From a checkpoint of a small mixture-of-experts model trained on Wikipedia.
Size: vocabulary 9403, 61.7M parameters.
Experts: 32 experts in each of 10 layers, 112 SwiGLU neurons an expert, 2 picks a token, 4 empty slots to pick.
Training: a variant of SOAP for the experts, 10995 steps.
Below are experts of layer 6 (counted from 0) of a mixture-of-experts language model. Rows are named router (the router's row for the expert), gate (a neuron's input weights, with its number), up (a neuron's input weights, with its number) and show model dimensions 0-79. Each number is 50 + 15 x the weight over its row's rms, rounded and kept within 0 to 99.
Before each expert's rows: "gets" lists some tokens that make up at least twice as much of what it gets as of all text. This comes from a sample of Wikipedia text that the model never trained on. Tokens count by the router's weight.

# expert 27
gets: "\n", "|", ")", "\n\n", "\n  ", ";"
router:33 43 57 63 56 46 65 43 52 60 31 68 55 61 46 47 35 66 52 45 58 50 35 62 79 44 30 26 52 26 64 43 53 58 40 44 43 42 54 67 57 62 40 81 45 65 24 50 58 14 59 32 41 30 34 52 34 73 84 33 52 27 49 35 49 54 69 58 37 59 65 51 36 33 62 54 38 65 51 55
gate0:36 40 55 61 42 31 59 49 11 64 46 72 58 58 64 49 49 40 47 60 56 53 39 50 39 42 32 37 44 69 53 34 64 29 65 43 35 54 62 43 25 79 19 72 47 26 38 49 69 30 52 60 42 72 34 64 40 91 81 53 33 56 30 62 75 71 43 34 64 51 40 56 63 77 62 56 64 70 48 64
up0:64 57 49 33 56 83 46 45 85 45 55 29 39 33 37 37 49 48 56 40 42 48 50 44 59 52 66 48 62 20 52 63 49 60 33 68 58 42 48 44 79 36 76 30 43 78 60 54 32 80 45 39 49 32 54 56 78 26 37 47 69 45 61 34 31 34 63 69 40 33 67 28 49 18 24 45 31 24 50 19

# expert 13
gets: "1", "2", "0", "3", "4", "6"
router:57 49 73 38 61 20 30 47 70 64 35 72 52 22 40 52 27 46 31 50 54 31 23 72 36 33 45 40 64 30 35 62 47 47 19 38 29 37 54 33 61 27 30 44 68 43 93 53 71 61 74 42 57 48 67 27 47 52 83 57 54 29 42 67 51 59 43 43 79 60 67 61 54 53 38 71 37 69 28 46
gate0:47 61 52 51 67 54 41 44 39 74 70 58 31 67 55 25 37 54 53 57 45 28 52 45 34 26 26 82 51 65 33 66 33 50 59 52 55 69 76 24 52 36 56 58 47 48 49 77 90 40 52 66 42 29 42 23 16 69 61 44 65 66 67 58 46 51 52 62 59 67 83 18 20 54 53 40 65 55 44 25
up0:57 64 31 56 65 48 42 57 40 87 67 61 47 79 52 43 52 50 37 46 42 14 44 40 33 34 26 89 60 49 46 71 44 55 62 38 45 66 60 35 69 33 52 57 50 47 68 64 68 54 52 57 41 40 35 41 22 76 51 51 60 44 71 52 40 50 49 56 52 62 86 27 26 61 37 34 70 55 42 28

# expert 19
gets: "and ", "ing ", "ed ", "of ", "with ", "to "
router:57 64 47 47 53 76 11 57 46 73 49 43 41 42 49 45 48 43 61 47 48 41 55 55 48 48 43 76 47 47 51 37 61 61 56 43 79 57 51 26 53 48 58 37 41 56 49 62 23 39 48 56 59 24 42 30 35 62 40 32 44 47 46 61 49 41 41 62 37 48 48 58 62 34 48 41 37 49 72 16
gate0:45 58 51 40 67 80 45 50 39 52 21 40 31 49 40 56 24 40 79 25 46 54 61 61 32 49 52 56 24 34 41 57 53 40 58 62 58 47 58 53 44 42 56 72 34 56 56 52 50 59 34 47 11 20 43 59 40 30 39 48 28 63 35 30 62 35 33 13 63 37 57 47 31 47 55 16 50 66 35 53
up0:54 52 55 68 34 12 61 57 55 54 72 75 66 66 65 50 66 63 17 75 53 48 41 44 69 67 63 46 75 62 58 40 46 60 47 37 45 45 46 44 50 63 40 33 65 62 49 39 36 52 63 52 77 79 51 47 55 69 55 48 76 41 55 68 27 60 76 78 40 67 48 51 69 51 50 73 55 42 56 49

# expert 16
gets: "ed ", "is ", "was ", "ated ", "released ", "ted "
router:62 49 51 70 24 23 43 65 35 35 29 62 31 85 50 65 61 33 73 43 55 31 64 33 63 40 56 42 43 32 49 52 48 75 72 65 82 72 22 57 76 59 68 53 32 77 37 50 18 50 47 38 64 37 45 33 61 50 44 54 50 64 53 58 65 23 61 57 65 39 11 51 55 48 48 40 71 58 73 65
gate0:50 47 55 52 60 54 51 33 44 40 27 32 46 80 40 52 62 63 59 30 47 25 40 55 59 60 60 35 38 15 74 59 47 65 36 68 51 40 29 27 33 49 55 49 44 52 19 34 51 20 40 42 63 44 51 48 62 33 47 28 71 35 72 47 45 49 62 48 46 58 57 34 53 75 80 49 47 33 63 27
up0:46 63 30 50 44 50 53 55 54 63 73 70 60 23 59 42 34 38 41 72 58 77 50 53 41 31 52 71 67 83 44 46 58 49 64 30 45 62 59 74 57 53 51 64 50 57 78 71 54 68 51 69 44 46 43 53 40 64 47 61 31 54 20 57 48 45 37 50 54 47 45 62 49 13 29 50 55 62 35 74

# expert 8
gets: "was ", "is ", "were ", "are ", "it ", "be "
router:67 71 45 47 56 42 49 60 64 37 23 41 45 66 50 64 41 42 37 15 50 65 35 65 40 69 67 56 53 54 56 54 31 45 58 53 48 55 40 34 36 23 43 55 33 74 26 42 18 66 54 36 34 40 33 34 42 50 78 63 52 82 37 60 58 42 44 34 50 59 34 58 34 20 69 38 68 69 42 52
gate0:75 54 82 54 87 62 41 72 75 50 54 56 43 63 68 62 59 53 67 47 37 36 32 79 43 46 38 26 39 37 57 49 52 24 62 72 70 36 59 63 51 57 39 44 40 30 49 58 32 42 58 69 60 57 53 62 48 35 40 63 60 51 29 47 49 53 58 37 57 57 36 39 45 61 68 61 51 40 87 71
up0:30 63 48 58 14 42 57 53 51 64 55 40 63 76 42 20 36 37 50 62 42 48 47 43 74 59 28 65 38 61 40 22 50 58 53 40 31 38 54 54 56 51 68 45 47 55 72 31 82 53 34 56 23 49 86 56 51 48 45 37 44 62 70 39 56 50 31 61 43 46 39 51 63 48 46 52 43 65 15 38

# expert 29
gets: "2", "0", "1", "5", "4", "3"
router:62 35 68 50 62 29 55 46 47 45 49 70 58 29 49 48 58 76 32 46 55 28 44 57 74 53 41 36 53 28 39 99 53 59 57 49 22 57 56 49 60 50 56 70 53 51 59 46 49 55 80 43 50 70 52 64 69 52 37 46 60 39 66 49 60 74 72 46 67 70 47 52 54 51 82 71 51 65 44 31
gate0:52 43 79 63 85 49 16 63 51 66 49 62 49 73 75 58 55 38 42 29 47 24 35 43 52 25 43 44 38 57 40 76 56 56 66 48 40 64 61 32 46 39 46 51 55 69 79 35 52 38 52 56 24 39 37 54 47 63 63 35 55 63 23 72 41 49 23 52 47 72 68 67 68 71 39 62 50 62 27 24
up0:62 41 62 63 77 26 34 65 61 35 71 56 46 85 67 48 41 26 21 45 65 25 44 36 64 26 39 66 34 51 51 56 43 41 59 51 54 90 40 42 60 31 20 56 48 70 59 42 44 46 81 40 07 74 53 67 54 32 44 44 49 41 34 70 75 54 41 50 66 99 42 67 51 72 27 65 42 41 49 19

# expert 25
gets: "to ", "i ", "o ", "\" ", ") ", "a "
router:44 43 44 18 52 72 08 17 50 78 58 54 45 69 72 66 36 34 59 40 57 66 33 53 59 39 43 32 48 76 49 40 40 70 60 41 58 32 69 60 42 36 73 60 55 77 15 63 56 36 83 70 67 25 73 57 79 42 45 27 51 85 21 90 45 52 80 55 61 56 41 66 54 57 69 50 47 46 77 71
gate0:78 86 24 68 63 43 73 45 41 56 66 37 54 21 55 56 39 55 67 74 42 27 52 38 51 03 36 52 50 31 47 67 28 60 51 51 56 47 33 63 64 37 26 48 72 40 65 77 42 35 46 59 53 45 39 36 43 57 24 63 52 45 42 71 49 55 47 46 31 59 31 56 50 39 52 36 75 51 43 41
up0:61 71 35 58 70 37 62 38 42 48 62 22 56 28 56 52 38 50 52 82 42 30 41 53 49 11 39 40 70 37 39 72 21 64 44 65 61 28 51 56 59 39 00 44 77 50 59 86 68 35 29 56 67 38 50 28 53 68 39 63 61 61 41 51 34 38 57 43 43 61 41 56 55 53 50 42 68 51 50 45

# expert 4
gets: "| ", ": ", "\"", " ", ". ", "“"
router:67 37 25 64 59 69 62 84 50 28 37 45 65 69 24 50 40 71 61 50 59 67 69 55 61 25 42 34 56 55 74 39 66 69 42 42 32 54 40 30 60 48 41 53 56 54 28 70 71 74 14 44 35 78 49 53 62 57 33 48 67 47 45 52 31 58 44 77 35 59 74 25 57 39 35 41 75 63 74 45
gate0:79 41 50 50 41 44 71 32 34 41 57 11 40 39 66 52 01 41 50 78 40 71 25 46 48 61 65 21 59 66 65 47 55 63 34 45 31 47 46 49 60 50 49 35 60 53 43 53 55 38 23 59 36 56 28 31 23 48 27 41 70 63 42 41 44 41 55 43 44 39 54 59 68 27 22 53 50 76 44 43
up0:41 65 57 41 57 49 34 66 66 49 43 87 41 59 42 50 80 47 44 22 65 28 58 54 71 40 27 82 36 38 40 68 45 47 92 66 54 32 47 68 54 63 58 58 43 27 45 38 56 57 64 28 77 57 64 49 84 47 72 69 32 46 55 45 49 53 55 68 40 64 44 34 44 71 77 42 52 23 64 35

# expert 9
gets: ".", "201", "200", "202", "–", ","
router:50 56 67 56 55 41 50 65 52 41 63 57 48 28 28 77 58 67 43 69 39 43 51 43 76 36 57 44 59 29 75 45 42 66 46 43 34 42 43 56 46 54 28 49 54 20 29 18 61 54 46 50 41 22 52 62 45 82 57 63 50 63 50 69 59 48 21 32 66 69 51 64 62 47 20 68 42 67 38 53
gate0:52 43 33 63 34 54 46 75 69 31 56 57 74 25 55 54 38 76 37 59 73 42 45 40 49 16 31 58 41 63 14 27 75 62 38 39 50 56 75 65 49 39 47 56 70 35 65 47 38 44 45 53 50 46 57 78 56 54 43 56 36 28 43 51 70 59 31 30 37 09 35 51 48 74 46 57 49 57 69 46
up0:44 41 34 59 35 49 38 79 59 47 49 39 69 26 44 50 32 76 38 51 73 40 36 45 55 27 31 59 46 58 35 34 77 65 44 41 38 67 71 63 38 46 43 49 60 43 58 42 44 42 52 51 50 44 60 79 54 66 38 58 41 27 50 62 67 56 23 23 31 03 30 53 42 73 50 51 58 55 70 42

# expert 7
gets: "\n\n", "|", ".", "==", "===", "="
router:24 21 24 56 44 31 76 67 64 34 18 40 50 62 54 59 35 68 51 61 40 46 37 41 67 57 22 47 40 50 53 50 51 48 48 51 64 40 59 49 74 31 76 59 47 49 47 59 70 56 83 62 44 43 32 35 37 64 34 63 65 37 70 56 50 72 56 42 46 61 13 23 53 32 43 62 55 76 50 28
gate0:69 39 42 78 59 62 67 50 57 51 36 54 52 48 44 68 37 64 66 70 71 42 28 41 36 38 47 60 46 63 62 30 36 55 62 47 63 58 48 31 42 82 59 18 19 45 46 28 34 56 59 75 70 43 76 59 57 72 49 43 24 25 87 44 35 56 53 57 34 42 45 57 59 32 60 48 34 37 35 26
up0:69 60 36 72 44 55 60 37 65 41 15 57 59 80 36 67 53 58 56 76 50 49 46 48 23 51 50 51 37 57 54 35 33 83 73 42 48 71 36 33 46 93 70 16 46 29 49 39 35 25 60 70 41 52 93 44 57 89 38 55 17 37 70 28 31 55 52 39 63 50 30 54 47 36 61 51 41 39 56 27

# expert 10
gets: "a ", "his ", "s ", "an ", "their ", "its "
router:71 63 39 36 48 58 56 39 47 70 54 49 32 48 61 47 39 23 33 62 46 84 54 42 41 51 58 56 15 54 58 40 40 56 57 56 34 37 30 57 48 47 30 40 35 94 41 42 72 38 24 75 53 60 75 77 56 60 56 31 46 59 46 54 67 22 73 64 63 42 41 83 34 39 43 68 51 56 50 80
gate9:86 65 37 26 55 54 37 10 50 78 41 67 57 70 59 57 32 54 50 41 59 46 31 56 37 55 40 36 78 57 41 58 54 61 57 32 53 65 57 72 47 61 63 23 48 76 44 55 49 44 58 45 27 48 57 26 42 66 52 53 66 49 40 28 58 81 37 67 58 83 28 58 59 62 51 44 46 64 69 52
up9:11 31 63 62 42 51 68 85 59 16 53 35 51 34 44 45 70 36 45 55 50 47 72 54 68 41 58 64 26 40 61 40 44 45 42 59 54 36 49 24 51 27 43 81 39 18 52 33 52 55 46 48 69 48 45 65 49 33 44 45 37 38 53 71 44 22 60 24 35 15 73 46 44 47 45 57 43 39 39 46

# expert 0
gets: "P", "N", "T", "C", "M", "S"
router:38 15 52 60 61 62 34 66 55 67 72 18 43 44 61 26 64 57 35 64 40 32 68 70 49 72 48 26 36 36 55 49 81 40 30 45 24 24 40 38 36 53 54 33 72 29 57 50 43 37 62 55 55 63 23 61 33 23 56 57 53 43 45 22 51 65 28 57 50 52 50 41 43 89 63 40 61 38 30 61
gate0:69 39 43 48 81 82 86 32 43 67 59 49 68 61 22 65 71 64 33 75 62 45 58 44 63 61 43 38 68 38 38 70 73 68 47 66 53 45 30 51 51 57 59 32 69 28 39 73 17 87 33 67 72 56 61 40 48 38 54 62 69 47 33 42 50 58 67 41 56 57 57 41 46 30 55 31 68 62 23 44
up0:45 33 44 20 94 80 83 56 51 78 70 45 64 62 25 60 75 49 32 75 45 43 34 43 71 56 25 40 43 56 60 58 71 52 64 64 43 55 29 51 67 58 49 31 56 33 35 60 23 82 27 59 64 68 45 39 40 39 60 55 59 33 59 33 58 45 47 35 57 55 58 48 39 37 48 45 38 60 19 46

# expert 26
gets: "(", "–", ": ", "January ", "September ", "December "
router:48 47 24 51 38 37 59 95 32 49 64 55 41 37 37 37 25 34 64 59 67 48 34 47 39 48 43 56 36 47 44 54 50 36 47 69 46 82 52 55 55 70 38 27 58 40 25 44 65 80 20 71 34 48 37 32 89 66 38 67 25 50 62 44 46 62 82 49 55 61 50 38 66 44 46 42 51 40 57 73
gate0:73 48 61 43 34 53 99 22 56 32 22 39 62 31 59 52 14 28 57 42 39 29 41 46 44 51 46 52 81 66 51 47 51 62 71 46 50 26 53 63 39 39 32 67 72 83 40 60 69 48 35 56 41 30 56 60 47 33 43 50 61 56 57 64 32 73 45 53 70 45 56 25 45 46 49 26 44 52 55 68
up0:38 30 34 40 46 53 31 44 48 33 46 42 43 31 55 54 40 35 39 33 43 50 47 70 69 56 42 65 56 42 53 66 47 32 73 49 48 54 48 61 60 60 25 62 82 52 39 37 73 47 65 86 36 49 38 46 52 56 53 33 41 28 64 58 29 43 67 49 52 63 47 66 41 50 45 57 75 58 45 76